config.yaml
n_layer: 14
d_model: 256
n_experts: 32
experts_per_token: 2
d_expert: 256
d_shared_expert: 0
activation: "gelu"
moe_layers: [0, 1, 2, 3, 4, 5, 6, 7, 8, 9, 10, 11, 12, 13]
router_score: "softmax"
normalize_top_k: false
routed_scale: 4.0
balance_loss: 0.00411
balance_bias: false
router_z_loss: 0.001
init_std_router: 0.00883
lr_router: 0.000751
vocab_size: 17125
norm: "layernorm"
norm_eps: 1e-05
tie_embeddings: true
optimizer: "soap_variant"
lr: 0.00682
grad_clip: 2.0
batch_tokens: 65536
seq_len: 256
train_tokens: 549100000
steps: 8379
dataset: "wikipedia_en"
Below are experts of layer 8 (counted from 0) of a mixture-of-experts language model. Rows are named router (the router's row for the expert), down (a neuron's output weights, with its number) and show model dimensions 0-255. Each number is 50 + 12 x the weight over its row's rms, rounded and kept within 0 to 99.
After each expert's rows: a language model's description of what the expert responds to. This comes from a sample of Wikipedia text that the model never trained on.

# expert 22
router:48 35 59 53 58 50 51 45 58 47 31 37 43 67 38 40 49 28 47 54 66 61 57 56 26 47 80 32 63 35 24 36 43 29 30 60 54 50 42 59 42 33 42 50 76 35 34 53 50 39 42 41 67 46 21 30 48 42 46 41 41 32 42 72 63 33 41 63 61 58 69 36 38 65 34 51 58 58 51 43 64 54 43 60 64 42 36 46 45 32 39 56 58 50 63 70 59 48 56 50 56 66 60 59 49 74 46 39 42 49 64 42 35 49 60 62 19 59 45 51 41 58 49 43 46 49 63 40 54 48 56 63 69 44 46 40 66 58 21 46 39 66 59 43 24 76 48 60 35 48 66 69 71 42 43 39 49 28 59 67 47 42 72 65 55 54 61 51 65 60 53 54 26 58 63 57 71 29 58 63 56 46 54 49 48 52 62 32 48 42 53 49 57 36 37 46 58 47 49 65 84 53 39 37 46 42 63 58 73 48 49 51 57 37 50 58 56 39 42 41 56 60 55 48 35 32 51 35 60 35 43 40 44 36 47 64 57 47 56 43 73 60 53 58 43 59 43 54 37 46 57 45 63 64 32 65
down1:39 58 32 47 49 31 30 34 65 64 54 51 53 42 43 54 52 59 60 47 62 55 76 62 69 37 55 31 55 61 58 37 53 42 51 52 69 32 43 40 49 43 51 54 64 44 51 43 27 44 54 54 36 57 52 51 57 33 58 43 38 23 37 58 74 31 43 43 52 45 68 52 71 59 58 65 68 62 51 65 38 51 55 34 63 42 48 51 33 53 38 62 48 48 66 64 59 42 76 41 28 67 71 42 51 56 45 59 78 50 60 43 39 56 52 45 62 43 58 50 50 50 64 31 31 76 59 59 51 41 39 44 60 42 35 56 72 53 42 48 43 60 51 23 37 55 37 51 57 37 44 45 70 53 51 67 48 53 44 59 34 59 50 50 39 51 55 62 58 76 62 67 62 56 57 48 47 61 26 79 59 50 57 63 44 55 46 53 42 26 50 66 45 49 60 41 49 51 24 55 66 49 46 61 53 60 38 61 53 67 53 64 61 51 49 36 70 62 39 40 65 54 50 44 51 75 43 48 51 69 55 54 39 37 65 54 63 28 73 66 60 50 79 63 59 75 69 67 50 43 67 36 40 53 37 64
What it handles: Words and pieces in descriptions of buildings and ships, such as lintel, tile roof, stucco, building, bridge, ft, entrance.

# expert 30
router:33 59 55 52 48 33 57 50 47 68 36 51 58 46 64 51 63 48 44 63 50 46 50 47 51 55 50 64 46 76 34 28 48 35 54 50 50 51 48 48 75 28 61 56 38 53 41 48 64 28 37 51 72 65 27 29 64 55 54 20 34 53 61 51 47 40 33 47 49 59 44 49 40 53 29 44 52 59 54 47 71 40 43 60 63 73 45 39 70 44 48 74 68 36 37 37 37 58 80 33 81 56 44 68 46 52 29 49 42 43 53 39 65 57 49 61 23 74 43 52 62 72 39 32 54 51 48 50 65 53 70 46 49 46 51 35 44 59 44 49 56 58 73 56 52 73 64 58 50 53 44 58 47 52 38 53 60 34 51 70 67 44 62 43 48 45 59 43 48 42 74 52 23 59 61 57 49 51 69 55 52 39 74 59 28 44 72 55 43 62 63 40 47 58 42 65 63 44 49 54 42 33 68 30 65 60 60 52 66 42 27 42 60 26 49 56 37 71 50 53 41 48 35 51 39 40 49 50 23 27 50 41 41 44 45 50 43 57 44 47 38 53 40 69 49 60 43 53 42 51 64 53 45 48 33 49
down2:32 33 43 48 34 63 36 41 42 43 38 57 58 28 54 46 57 35 49 49 51 49 58 61 57 60 41 65 43 38 33 51 51 71 65 51 15 44 34 39 81 53 43 38 58 41 61 60 39 34 51 68 75 57 61 75 45 53 55 48 58 63 53 43 30 35 51 69 43 63 53 37 26 73 55 49 42 56 46 48 45 61 49 58 68 66 27 40 35 75 60 49 40 46 53 41 60 49 54 53 39 48 60 54 48 29 70 30 29 47 59 54 52 52 52 38 41 57 64 53 55 47 61 67 39 39 48 34 30 46 40 59 44 39 62 49 33 54 59 39 63 62 57 67 61 63 59 51 75 43 61 37 71 35 66 46 46 69 34 35 34 40 55 55 58 54 67 43 52 61 69 48 46 74 53 39 33 59 66 60 55 53 43 49 37 54 48 64 55 59 74 68 51 42 65 51 24 52 62 63 46 60 65 47 66 61 53 49 53 50 72 61 63 63 58 50 25 74 40 43 42 44 53 51 56 42 60 57 54 67 56 43 52 77 40 48 52 55 49 33 43 65 53 44 74 61 20 28 53 47 48 53 50 52 56 47
What it handles: First pieces of split words and prefixes such as Tur(kish), anti-bul(lying), mid, sub, War, Air, often after hyphens.

# expert 21
router:46 57 50 70 59 43 60 68 35 59 46 70 38 51 37 50 41 24 49 65 64 40 48 45 35 31 52 69 53 36 40 40 25 49 53 67 55 30 50 60 47 61 49 53 43 47 50 43 68 44 51 62 50 44 46 40 52 75 58 52 67 53 30 55 77 47 32 44 37 63 45 48 49 58 38 44 53 49 59 46 61 55 65 57 77 50 56 51 52 50 42 60 55 38 51 56 45 58 73 43 70 62 41 69 33 60 60 51 45 67 56 45 44 53 45 49 44 63 44 59 39 73 43 42 64 33 69 39 67 35 48 55 59 42 69 67 31 61 29 43 76 63 48 47 37 61 36 67 51 50 64 56 64 34 51 45 32 46 52 54 66 50 45 50 35 37 63 37 61 49 46 49 47 57 70 52 33 49 49 61 64 53 52 50 51 43 52 38 28 54 34 28 52 30 61 50 60 39 43 65 63 51 38 40 45 45 70 69 53 42 37 41 62 65 46 39 34 59 44 37 18 66 43 38 38 47 59 38 58 25 36 22 63 42 28 54 76 53 28 38 44 61 48 48 62 42 49 42 48 47 51 54 86 65 38 69
down0:66 43 51 26 45 47 76 52 37 36 67 57 54 37 47 32 57 45 25 52 66 53 40 31 63 50 44 51 60 42 68 51 63 45 54 49 38 49 45 57 48 31 55 67 49 45 66 49 44 29 26 59 46 65 50 52 59 52 41 46 46 33 64 49 41 55 44 76 61 42 42 73 40 53 38 52 66 23 71 36 71 57 69 40 69 24 38 56 53 71 61 53 45 61 29 42 59 57 38 76 48 57 50 46 56 27 46 55 50 50 58 54 29 55 35 23 46 46 51 45 58 39 41 59 71 45 49 28 56 57 60 68 57 60 71 59 37 47 36 62 54 55 61 61 46 52 62 61 63 60 43 47 52 39 48 74 52 24 64 35 47 58 58 47 35 60 26 48 63 53 50 65 46 71 59 53 61 45 45 37 49 34 40 32 60 50 66 43 49 39 34 53 45 37 44 38 49 53 53 49 55 47 51 54 47 41 39 35 37 60 41 51 46 47 64 51 22 51 50 38 29 56 44 59 63 66 71 66 55 38 36 18 60 47 56 49 50 42 41 34 57 49 26 57 87 52 55 42 53 48 37 50 51 48 31 36
What it handles: Last digits of years before a closing parenthesis or period, e.g. 1983), 2013., plus word-final pieces and name endings inside tables.

# expert 15
router:46 59 51 72 60 44 62 69 37 60 47 70 38 51 38 50 41 24 49 66 64 41 47 46 35 31 54 68 54 36 40 40 25 50 52 68 55 31 51 59 46 61 49 52 43 48 50 44 71 45 50 63 49 45 46 40 51 75 60 52 67 53 31 54 77 47 33 46 37 64 45 48 49 57 39 43 54 49 60 46 62 54 64 58 78 49 58 52 52 50 43 60 56 38 51 56 44 58 73 43 70 64 43 69 34 60 61 53 45 67 55 46 45 53 46 49 45 63 45 60 39 73 43 44 65 34 69 39 68 35 49 56 59 42 69 67 31 61 29 43 75 63 47 48 37 61 36 66 51 50 64 56 65 36 51 45 34 46 53 55 66 49 46 50 35 38 63 37 62 51 45 50 47 57 71 53 34 49 49 61 64 53 52 50 51 42 53 39 29 54 34 30 52 31 62 51 59 40 43 65 63 50 38 40 45 45 71 69 53 42 37 41 63 66 45 40 34 60 45 37 17 67 45 38 39 46 59 38 58 26 36 22 62 44 27 55 76 54 28 39 45 61 48 47 62 42 50 42 49 47 51 55 85 64 38 69
down1:59 68 38 65 43 44 83 53 42 39 49 27 57 64 46 53 50 38 49 47 59 55 39 54 66 64 53 60 41 59 53 49 43 44 75 62 55 61 61 41 58 64 59 64 38 37 51 44 65 59 49 55 49 40 37 26 48 49 39 58 52 50 70 53 45 53 47 54 44 35 46 44 42 53 46 47 49 51 58 38 54 60 25 52 63 53 59 24 85 59 40 45 40 55 73 56 35 46 42 34 14 49 21 43 61 51 59 30 50 54 54 44 33 53 43 32 60 46 66 57 54 61 33 65 43 48 32 38 68 56 43 36 44 29 62 50 37 30 43 57 51 34 39 69 46 61 48 64 37 37 76 43 34 37 42 36 56 47 44 50 47 58 64 39 41 76 70 58 44 50 55 70 45 38 54 47 51 78 53 56 49 44 57 32 53 37 45 46 58 60 44 37 46 56 44 41 57 77 51 33 58 45 38 31 61 35 53 32 30 30 64 51 48 51 50 45 29 37 65 48 28 56 24 67 63 55 23 45 50 35 37 55 56 46 29 37 49 55 39 52 51 55 37 40 69 32 55 52 56 36 37 58 44 58 46 35
What it handles: Sentence-opening words and pronouns such as He, His, She, The, plus list dashes, table pipes and final pieces of foreign names.

# expert 7
router:47 38 59 59 59 38 62 56 46 67 57 53 49 49 50 40 38 28 43 63 66 41 34 41 53 41 53 44 66 63 47 64 43 44 59 56 39 46 44 64 29 60 44 52 65 51 38 37 72 58 66 72 55 69 30 50 59 37 37 53 72 34 43 80 52 41 35 45 48 46 53 38 40 76 52 45 48 51 53 56 56 45 64 65 50 53 60 66 55 37 68 49 37 44 51 55 31 60 58 27 62 58 50 61 44 58 50 61 29 75 62 76 44 51 49 59 21 52 65 53 27 67 41 40 66 42 61 38 58 48 60 50 43 57 67 55 42 48 28 49 88 69 62 45 52 55 42 35 50 29 65 50 74 54 55 31 48 75 64 48 44 32 61 50 33 48 65 39 54 52 60 42 39 67 77 62 37 59 52 59 58 52 35 36 37 47 40 46 54 55 36 33 49 49 42 58 45 33 47 67 55 53 37 36 51 62 60 41 29 50 62 29 71 43 50 40 55 50 48 62 38 39 31 44 38 48 49 48 58 24 22 36 70 45 44 64 59 45 45 34 48 37 51 61 57 49 42 60 41 49 51 37 61 68 48 55
down0:40 43 59 24 68 36 60 73 38 55 54 41 50 62 49 56 59 58 52 41 34 43 42 55 55 48 35 40 39 50 53 66 47 38 23 46 47 44 63 48 64 57 34 47 57 62 51 33 74 43 52 49 37 45 51 72 51 35 38 55 76 59 41 38 53 32 34 60 38 49 74 54 41 42 51 48 59 35 28 56 64 57 56 48 31 54 40 56 54 36 45 31 46 44 65 68 67 52 46 57 38 38 46 54 37 38 39 43 65 48 40 48 47 63 59 42 63 23 58 59 41 50 46 68 39 51 41 50 55 63 57 46 56 58 45 56 38 46 56 33 74 40 65 72 41 51 54 24 65 62 62 25 39 58 46 46 20 53 24 48 39 46 55 51 64 67 47 49 69 48 42 57 38 56 55 37 56 65 62 52 22 18 52 39 59 34 38 51 46 44 56 43 48 54 52 29 29 50 35 67 60 53 48 46 54 59 50 67 42 44 48 55 28 35 49 47 54 56 57 40 27 48 27 64 48 37 42 29 45 57 46 45 61 48 66 52 43 17 34 31 42 50 33 51 50 71 31 61 45 54 51 56 20 32 49 48
What it handles: Pieces of scientific names, genus and species words, family endings like idae and ensis, and the commas, years and dashes in species lists.

# expert 0
router:30 46 53 53 37 40 72 50 29 72 56 48 42 53 38 62 47 32 55 54 52 30 55 39 44 28 46 53 43 57 34 45 53 47 46 64 55 53 52 65 51 26 66 62 41 50 57 53 65 33 43 61 55 62 36 50 50 80 57 49 47 56 45 61 67 51 46 52 35 58 46 49 72 70 26 40 53 51 62 42 68 60 39 54 69 62 51 74 66 34 40 45 43 34 59 38 41 70 58 43 58 81 41 56 44 34 71 44 52 54 49 53 52 56 59 44 52 58 37 50 24 63 56 39 54 32 55 32 73 33 51 53 44 43 64 55 32 57 36 33 63 50 65 33 30 54 42 70 26 47 60 49 48 40 38 57 53 49 53 56 66 46 48 52 34 38 72 46 64 37 43 56 37 39 73 51 63 43 54 68 47 50 36 57 44 51 54 41 48 63 75 36 56 38 59 51 72 36 43 54 52 38 43 23 47 36 62 73 43 37 42 47 56 59 38 50 56 50 45 21 21 66 23 50 27 43 64 52 46 44 40 57 70 47 33 47 65 47 44 51 36 55 60 64 62 67 50 44 50 58 52 49 67 49 39 64
down0:43 70 46 73 43 43 54 47 52 42 72 55 51 31 23 42 58 48 54 45 60 32 48 56 73 34 43 43 61 64 47 50 36 67 40 57 61 60 59 43 58 54 57 48 51 53 57 56 39 57 39 46 85 80 44 43 55 50 51 52 38 34 55 28 40 48 50 38 49 46 54 21 35 65 32 64 39 33 64 68 66 39 56 73 44 39 50 50 48 38 58 46 52 69 56 76 40 60 75 61 69 44 50 46 67 53 44 51 37 49 10 49 57 59 55 54 52 46 59 74 57 61 60 38 57 50 44 59 56 23 57 54 47 57 48 59 51 36 54 54 23 32 66 36 46 47 44 62 50 34 46 28 58 63 42 41 58 38 49 34 53 38 49 36 53 40 56 54 48 67 58 73 43 19 67 58 51 40 45 30 57 38 59 43 57 52 59 33 54 59 44 41 53 47 27 35 41 55 39 58 48 49 45 45 56 47 51 59 51 43 75 59 64 49 57 56 90 43 58 53 76 58 39 37 43 55 49 62 66 53 32 45 62 53 60 40 55 57 38 71 36 47 60 47 53 41 46 66 58 62 42 61 66 60 47 61
What it handles: Byte pieces and letters inside non-Latin scripts such as Thai, Cyrillic, Japanese, Greek and cuneiform, often names glossed in parentheses.